config.toml
num_hidden_layers = 8
hidden_size = 128
n_experts = 96
experts_per_token = 4
d_expert = 64
d_shared_expert = 64
hidden_act = "swiglu"
moe_layers = [0, 1, 2, 3, 4, 5, 6, 7]
router_score = "softmax"
normalize_top_k = true
routed_scale = 2.5
balance_loss = 0.0078
balance_bias = false
router_bias = true
init_std_router = 0.0335
lr_router = 0.000456
vocab_size = 15857
norm = "rmsnorm"
norm_eps = 1e-05
tie_word_embeddings = false
optimizer = "muon_variant"
learning_rate = 0.0112
beta1 = 0.95
batch_tokens = 131072
max_seq_len = 512
train_tokens = 505700000
max_steps = 3859
dataset = "wikipedia_en"
Below are experts of layer 5 (counted from 0) of a mixture-of-experts language model. Rows are named router (the router's row for the expert), down (a neuron's output weights, with its number) and show model dimensions 0-127. Each number is 128 + 24 x the weight over its row's rms, rounded and kept within 0 to 255.
After each expert's rows: "comes before" lists some tokens at least twice as common just after its tokens as in all text. This comes from a sample of Wikipedia text that the model never trained on. Tokens count by the router's weight.

# expert 80
router [136 146 143 143 138 131 164  96 100 140 150 148 103 116 109 107 124 148 136 145  98 160 131 136 120 134 123  96  97 140 153 125 141 136 138 101 152  87 126 181 133  95 159 143 177 175 166 112 106 106 131  86 131 152 170  84  97 153  99 140 115 162  96 118 119 153 134 114 174 146 118 150 117 110 108 125 115 129 143 143 137 175 157 135 138 138 105 126 106 152 142 112 154 164 144 104 169 107 130 192 119 133 138 172 174 152 135 122 158 139 115 145 118 126 125 162 129  94 150 138 126 175 122 146 159 167 134 143]
down0 [106 102  79 113 155 153 114 155 105 114 163 184  97 139 156 109 181 120 145 149 159 141 143 142 150 129 138 166 156 107 122 116 163 126 105  96 116  99 135 129 142 135 107 107 173 106 109 108 162 121 132 109 121 124 100 149 145 133 134 123 120 128  96  95  73 129 124 134 138 111  99 107 105 110 130 110 141 163 118 111 107 131 105  94 142 182 137 154 134 108 139 153  91  75  89 109 161  97 115 124  97 112 140 128 128 131 151 105 102 137 133 156 114 114 116 114 116 162 110 192  99 117 113 150 127 174 104 121]
comes before: "\n", ",", ".", " and", ", and", ";"

# expert 91
router [144 120 126 141 118 108  98  87 132 139 127 163 126 145 132 136 115 124 103  80 198 162  91  99 165  94 109 110 115 133 128 100  88 128  94 113 153 145 120  98 185  85 168 159 133 141 136 106 142 120  78 144 164 138 128 137 135 190 164 147 151 120 129 130 122 136 139 124 121 158 115 162 102  97  85 110 123 115 118 146 112 116 147 142 139 150 130 165 109 123 163 115 158 145  99 147  72 108 137 128 155 106 127 101 146 161 134  93 145 145 111 134 130 130 110 111 145 159 136 127 142 135 116 159 168 155 114 132]
down1 [132 156 140 126 122 140 120 115 138  83 132  94 142 126 111 102 135 111 138 109 119 134 136 125 158 128 154 145 155 131 120  68  95 175  86 123 129 118 161 118 146 152 171 131 123  81 156  96 137 136 160 131 135 126 103 128 150 140 126 166 113  82 171 159  68 167 126 103 136 146 102 159  53 141 168 142 111 130 158 149 121  88 106  95 122 149 161 137 124 144 104 170 117 167 113 157 123 103 128  86 152 136 126 142 142 136  97 133 138 122 149 140 147 140 136 108 151 134 121 147 130 105 112 142 137 164 143 162]
comes before: "2", "019", "020", "018", "017", "016"

# expert 14
router [134  99  95 106 127  94 123 138 174 144  94 104 118 121 119 101 157 120 119 126 108  80 127  94 127  92  90 115 102 153 143  75 154 134 130 114 119 162 126 117 115 103 144 153 102  82 116 124 111 143 144 127 108 114 136 138 172 151 167 121 142 131 130 148 131 138 139 122 105 112 116 136 126 109 125 139 123 119 129  88 141  88  82 123 122 148 111 149 120 151 142  73 131 140  89 173 140 112 134 162 147  71 137 107 158 135 175 107 140 131 147 172 188 105 126  93 159 149 162 114 143 122 106 171 129 163 122 134]
down1 [118 125 132 116 127 152 138 151 129 134 103 113 143 123 132 169 124 138 132 170 161 138  99 160 147 136 102 145  95 116  86 149 117 149 123 116 124 140 121 191 110 101 145 109 110 109 143 119 136 149  61 111 146 141 103 146 150 131 117 153 167 116 168 126 129 102 139 138 122 113 125 106 114 137 166 133 184 138 102  97 126 127 149 124 120 135 104 146 146 136 123 117 179 159 136 105 128  93 143 105 106 160 160 101 148 125 116 138 141 148 151 122 145 149 184  93 141 148 177 116 116  87  99 161  72 156 162 176]
comes before: "2", "010", "009", "007", "008", "011"

# expert 66
router [108 163 123 161 113 170  99 163 119 106 172 129 175 113  99 130 116 139 140 140  99  74 129 127 151 149 139 108 129 162 149 106 135  76 106 131 125 141 101 140 184 112 140 129 131 175 130 148  75 100 109 142 128 165 121 135 115 105 124 105 162 107 137 174 133 150 154  95 126 146 123 100 149 128 105 131 139  88  94 154 146  98 156 109 165 120  94 106 114 123 140 111 138 136 131 167 114 156 107 184 129 149  85 109 176 138 121 115 104 120  87  99 118 119 170 126 127 123 132 145 141 134 111 110 129 119 127 112]
down2 [143 119 123 137 152  93 164 143 107 129 132 135 116  84 133 141 127 133 198 112 124  68 161 111  70 146 118 132 113 157 136 108 130 140 132 149  95 122 131 116 130 152 116 141 115 185  70 101 123 105 170 128 147 137  69 121 102 139 132 147 147  90 176 128 161 159  74 115 139 110 111 118 105 166 178 123 148 111 150 109 135 133 147 101 157 137 138 117 127 139 140 107 127 147 145 123 104  91 176 140 132 116 117 152 141 155 141 123 123  88 119 129 144 133 157 131 126  95 125 134 133 165 100 106 122 157 137 140]
comes before: "0", "1", "3", "4", "2", "6"

# expert 79
router [144 118 134 127 158 131 179 150 124 144 164 134 172 117 131 145 111 109 123 160 156 148 125 107 117 160 145 117 125  74 119 125  82 113 100 158 126  62 165 114 117 106 114 157 124 140 153 118 125 151 143 145  78  85 102 123 156 148 100 127  99 161 108 121 148 125 132 123 109 112  96 140 135 116 140 138 136 122 133 122 118 125 159 106  99 124 152 114  90 123 103  98  96  98 126 124 159 112 119 145 106 133  79 127 104 154 122  86 139 164 145 145 174  83 110 189 111 115 147 150 108 149  98  78 132 121 127 145]
down0 [138 153 154  85 137  91 149 143 119 130 144 103 141 150 172 120 151 142 121 149 102 103 123 113 100  98  76 108 153 104 126 115 162 124  72  90 114  95 180 131 108 124 140 135 102 136 127 108 109 161 101 170 149 134 156 136 157  98 133 140 148 160 151 139 136 174 116 140 150 138 149 124 184 103 100 107 118  95 107 137  98 159 154 137 110 134  88 131 152 104 125 152 140  86 120 180 157 138 134 120 117 120 141 117 134 117 153 172 160  94 119 152 127 143 120 130 104 104 132 108 110 116 162 122  75 141 115 147]
comes before: ".", " of", " and", " of the", " to", " in"

# expert 59
router [132 129 109 105 128 137 125  61 114  99 146  79 145 148 131 110 130 119 140 100  90 130 112 115 161 155 128 166 152 150 145 134 148 130 132 120 103 123 119 139 145 112 154 146 145  74 106 175  97  83  61 108 145 103 157 114 140 124 171  98 152 160  98 149 142 128 156 117 105 156 103 109 136 111 134 128 119  91 120 144 149  93 127 139 101 168 117  85 129 177 161 142 156 152 155 126 115 120 133 142 123 137 103 136 152 124 135 104  95 123 129 123 119 106 152 139 151 167 122 171 159 125 124  80 127 150 115  92]
down1 [136 128 142 133 117 128 115 146 129 145 161 138 128 130  80 144 105 134 123  93 153 135  90 155 142 130 120 148 152 157 133  98 155 138 164 124 109 165 110  86 143 145 141 112 154  90 142 117 127 149 112 134 161  75 149 143 116 146 131 130 108 173 104 103  95 130 158 142 125 152 190  64 115 139 100 131 158 163 111 154 181 180 104 105 169 125  70 100 155 111 149 122 124 137 129 142 129 139 173 160 125 120 122 159 137  94 142 100 114 145 124 108 147 138 153 128 131 104 105  98 126 128 124 120 173 120 120 108]
comes before: "2", "1", "16", "15", "12", "10"

# expert 15
router [134 120 138 114 155 120 166 128 110 130 149 114 121 122  93 176 137 133 140 144  85 122 154 107 145 112 149 137 143 125 149 120 122  98 142 134 115  93 115 142 154 116 151 163 190 142 127  95 145 164 142 148 127  99 132 147 141 146 127 127 120 116 101 109 118 118 136 173 156  88 137 174 135 102 144 146 119 170 154 106 160 148 175 169 127 125 101  79 152  98 154 130 125 127 167 116 163 157 200 161 115 116 101 151 112 129 166 159 126 129 130 122 130 124 162 137 132 171 124 127 165 141  75 143 111 141 118 157]
down0 [149  65 123 136 129 134 139 137 116 158  67 142 151 133 124 148 113 114 112 160 132 177 106 141  69 144  99  77 118 123 135 124 109  62  89 119 111 131 132 100  77 174 153 120 101 126 114 111  99 166 111  94 142 164 132 110 101 169  74 137 182 119 131 135 144 142 137 146 122 113 135 135 156 120 135 107 114  95 122 177 129 164 113 122  99 156 133 125  90 120 102 160 127 109 130 135 128 108 131 121 151  73 150 143  99 128 111 113 122 121 119 126 138 123 146 141 111 108 122 108 117 131 134 104 131 153 142 140]
comes before: ".", "\n", ", ", ",", "–", ", the"

# expert 63
router [140 133  95 131 124 117 103 120 130 127 162 133  85 130 150 157 123 102 122 123 162 132 118 152 142 162 120 164 137 117 108 121  95 119 144 137 133 161 127 109 147 116 164 117 117  84 113 126 148 136  76 117 146 131  90 112 117 151 152  86 112 135 125 113 142  85 155  85 134 108 144 111 129 128  74 113 137  99  85  86  76 185  88 153 129 159 151 162 156 130 133 101 143 119 104 122 116 106 109  94 152 127 151 101 102 111 136 127 131  88 101 128 118 125 162  99 150 141 154 142 156 135  96 178 134 115 102 178]
down0 [102 115 160 167 152 122 136  96 136 109 154 159 121  91 103 134 125 129 143 124 168 128  92 133 133 145 152 120  96 142 125  92 148 104 106 126 144 130 153 109 155 100  98 131 153 152 149 100 122  86 157 125 154  72 115 100  91  93 120 117 147 119 123 121  78 136 150 142  60 131 133 156 149 143 141  79 144  60 152  87 147 131 140 139 130 110 100 103 146 107 111 125  94 153 155 128 127 137 111 148 134 113  88 112 118 136 101 127 129 113 154 106 101 147  92 167 142 146 114 132 157 104  88 103 149 129 151 133]
comes before: "==", "The", "=", "===", "In ", "\n\n"

# expert 90
router [121 148 135 116 131  98 131 160 113 172 173 115 132 156 166 153 108 128 120 144 170 187 120  89 107 196 130 137 140 149 103 135 103 135 170 141 100 167 123 128 144 124 154 136 140 169 154 147 161 162 138  87 159 152  93 148 115 110 148 104  97 179 123 130 168 116 143  88 131 109  90 135 153 144  89 117 144 110 159 118 105 103 101  93 136 173 149 157 105 113 118 109 132 110 129 111 152  99 145 108 131 146 136 142 108 133 112 120 133 149 177 111 121 150 154 164 128 152 121 124 139 108 137 126 106 129 131 120]
down0 [164 112 130 117 177 110 128 154 117 116 117 136 130  92 137 133 151 159 116  78  87 143 131 106 165 157 152 116 150  87 128  70 108 202 145 150 140 120 137 128 109 136 139 134 155 139 122 139 121  91  69  80 155 139 143 134 152 141 106 156 122 112  84 119 160 117 115 113 130 138 132 185 139 108 169 101  98 148 124 138 145 126  98 129 141  55  99 127 118 113 142 126 107 148 119  89 154 141 126 110 121 142 138 138 139 165 150 130 159 124 123 152 143 130 127 146 112 103 127 148 137 134 117 169 142  99 120 101]
comes before: "\n", "==", ": ", " ==", ":", "==="

# expert 38
router [ 78 160 119 120 151 151 126 112 106 107 148 146 142  98 164 139 124  96 117 139 110 140 132 150 161 113 187 102 166 103 167 112 179 105  92 137  73 140 170 137 162  87 152 124 164 128 109 122 113  99 123 112 124 129 112 153 122 107 154 124 122 129 103 155 109 132 139 123 109 176 117 136 109 146 123 138 158 120 120 125 115 120 133 149  84 134 117 159 107 144 166 153 112 126 110 150  79 159 161 113 143 148 102 149 130 133 141 146 151 140 149  90 131 170 119  92 152  94 141 144 164 153 117 153 105 180 135 125]
down0 [134 151 116 122  92 156 156 149 106 102 143 129 163 176 137 117 135 104 132 108 117 156 131 129 141 117 180 140 103 109 108 120 139 161 162 150 125 142 163 121  91 110 149 106 103 148 142  98 115 140 113  72 146 111 134 140 132 151 140 152 117 208 138 121 111 127 100 129 139 111 144  94 143 120  95 115 120 154 184 114 123 148 140 154 141 125 121 104  88 157  97 144 159 121 127 134 156 109 110 108  94 112 131 122  95 153 204 144 174 118 142 136 133 119 154 178 118 113 136 134 144 152 153 110 118 135  87 138]
comes before: "1", "2", "3", "4", "5", "6"

# expert 41
router [ 79 160 132  92 114 143 164 138 124 102 171 110 113 127 171 153 140 123 120 163 113 120 143  96 132 134  91 131 114 136 166  82 129 123 112 145 124 125 125 155 148 100 107 133 168 124 126 166 131 109 103 152 157 138  83 148 142 108 149 127 136 141 117 154 116 169 155 142 126 180 163 133 144 141 147 136 144 125  78 139 101  90 127 136 113 170  56 164 115 102 144 118 162 142 150 131 103 118 127 151 137 151 119 125 115 107  86 130 143 110 117 113 116 140 111  80 133 132 161 139 163 144 106 145 111 158  96  79]
down2 [135  99 152 105 184 153  88 114 112 116 161 107 107 116 199 106 133 153 122 102  91 118 180 138 118 149 128 144 109 179 172 133 125 183 121 110 145 128 136 117 147 183 125 123  74  77 112 116 157 134 188 141  93 130  96 134 119 135 159 127 109 114 107 134 118 125 110 119 137 143 110 168 154 116 121 149 142 150 147 143 117 134 131 122 127 115 109 177 124 127 113 114 111 137 104 111 111 132 144  88 130  99 151  99 130 135 113 137 135 136 163  98 118 123 128 112 125 150 129 116 118 152 150  73 129 128 174 139]
comes before: "2", "1", "3", "0", "4", "5"

# expert 70
router [134 127 146 110 137 115 162  80  84 140 160 121 138 163 115 125 142 119 140 141 109 145 111  99 144 141 140 139 133 103 174 120 130 119 132 167  91 122 184 175 111 119 117 180 157 121 156 102 144 135 150 133  84  88 113 156  81 158 137 132 108 141 103 107 137  85  96 170 116 113 103 139 110 122  96 136 137 109 149 109 114 124 137 160 134 124 146 115 129  99 142 131  78 168  94 106 160 139 129 146  93  51 121 154 105 109 118 143 136 129 144 105 118 100 150 122 103 169 133 101 145 106 115 112 128 151 128 128]
down0 [118  97 102 143 109 143 118 150  78 144 146 125  99 104 184  86 163 105 112 165 115 114  95 115 176 141 104 168 162 121 140 126 139 134 125  97 150 148 162 129 149  95  87 174 153 168  84 148 114  96 123 118 134  82 139 115 144 134 117 128 154 121  98 141 143 108 157 136 117 143 102 138 136 105 132 135  92 138 132 148 116 146 133 133 124 101 111 131 114 108 139 148 116  83 124 160 152 127 144 146 113 157  97 147 117 128 132 129 123 137  95  97 166 139 133 113 172 101 155 133 119 146 139  69  78 116 178 122]
comes before: ", ", ".", ")", ",", ", the", "–"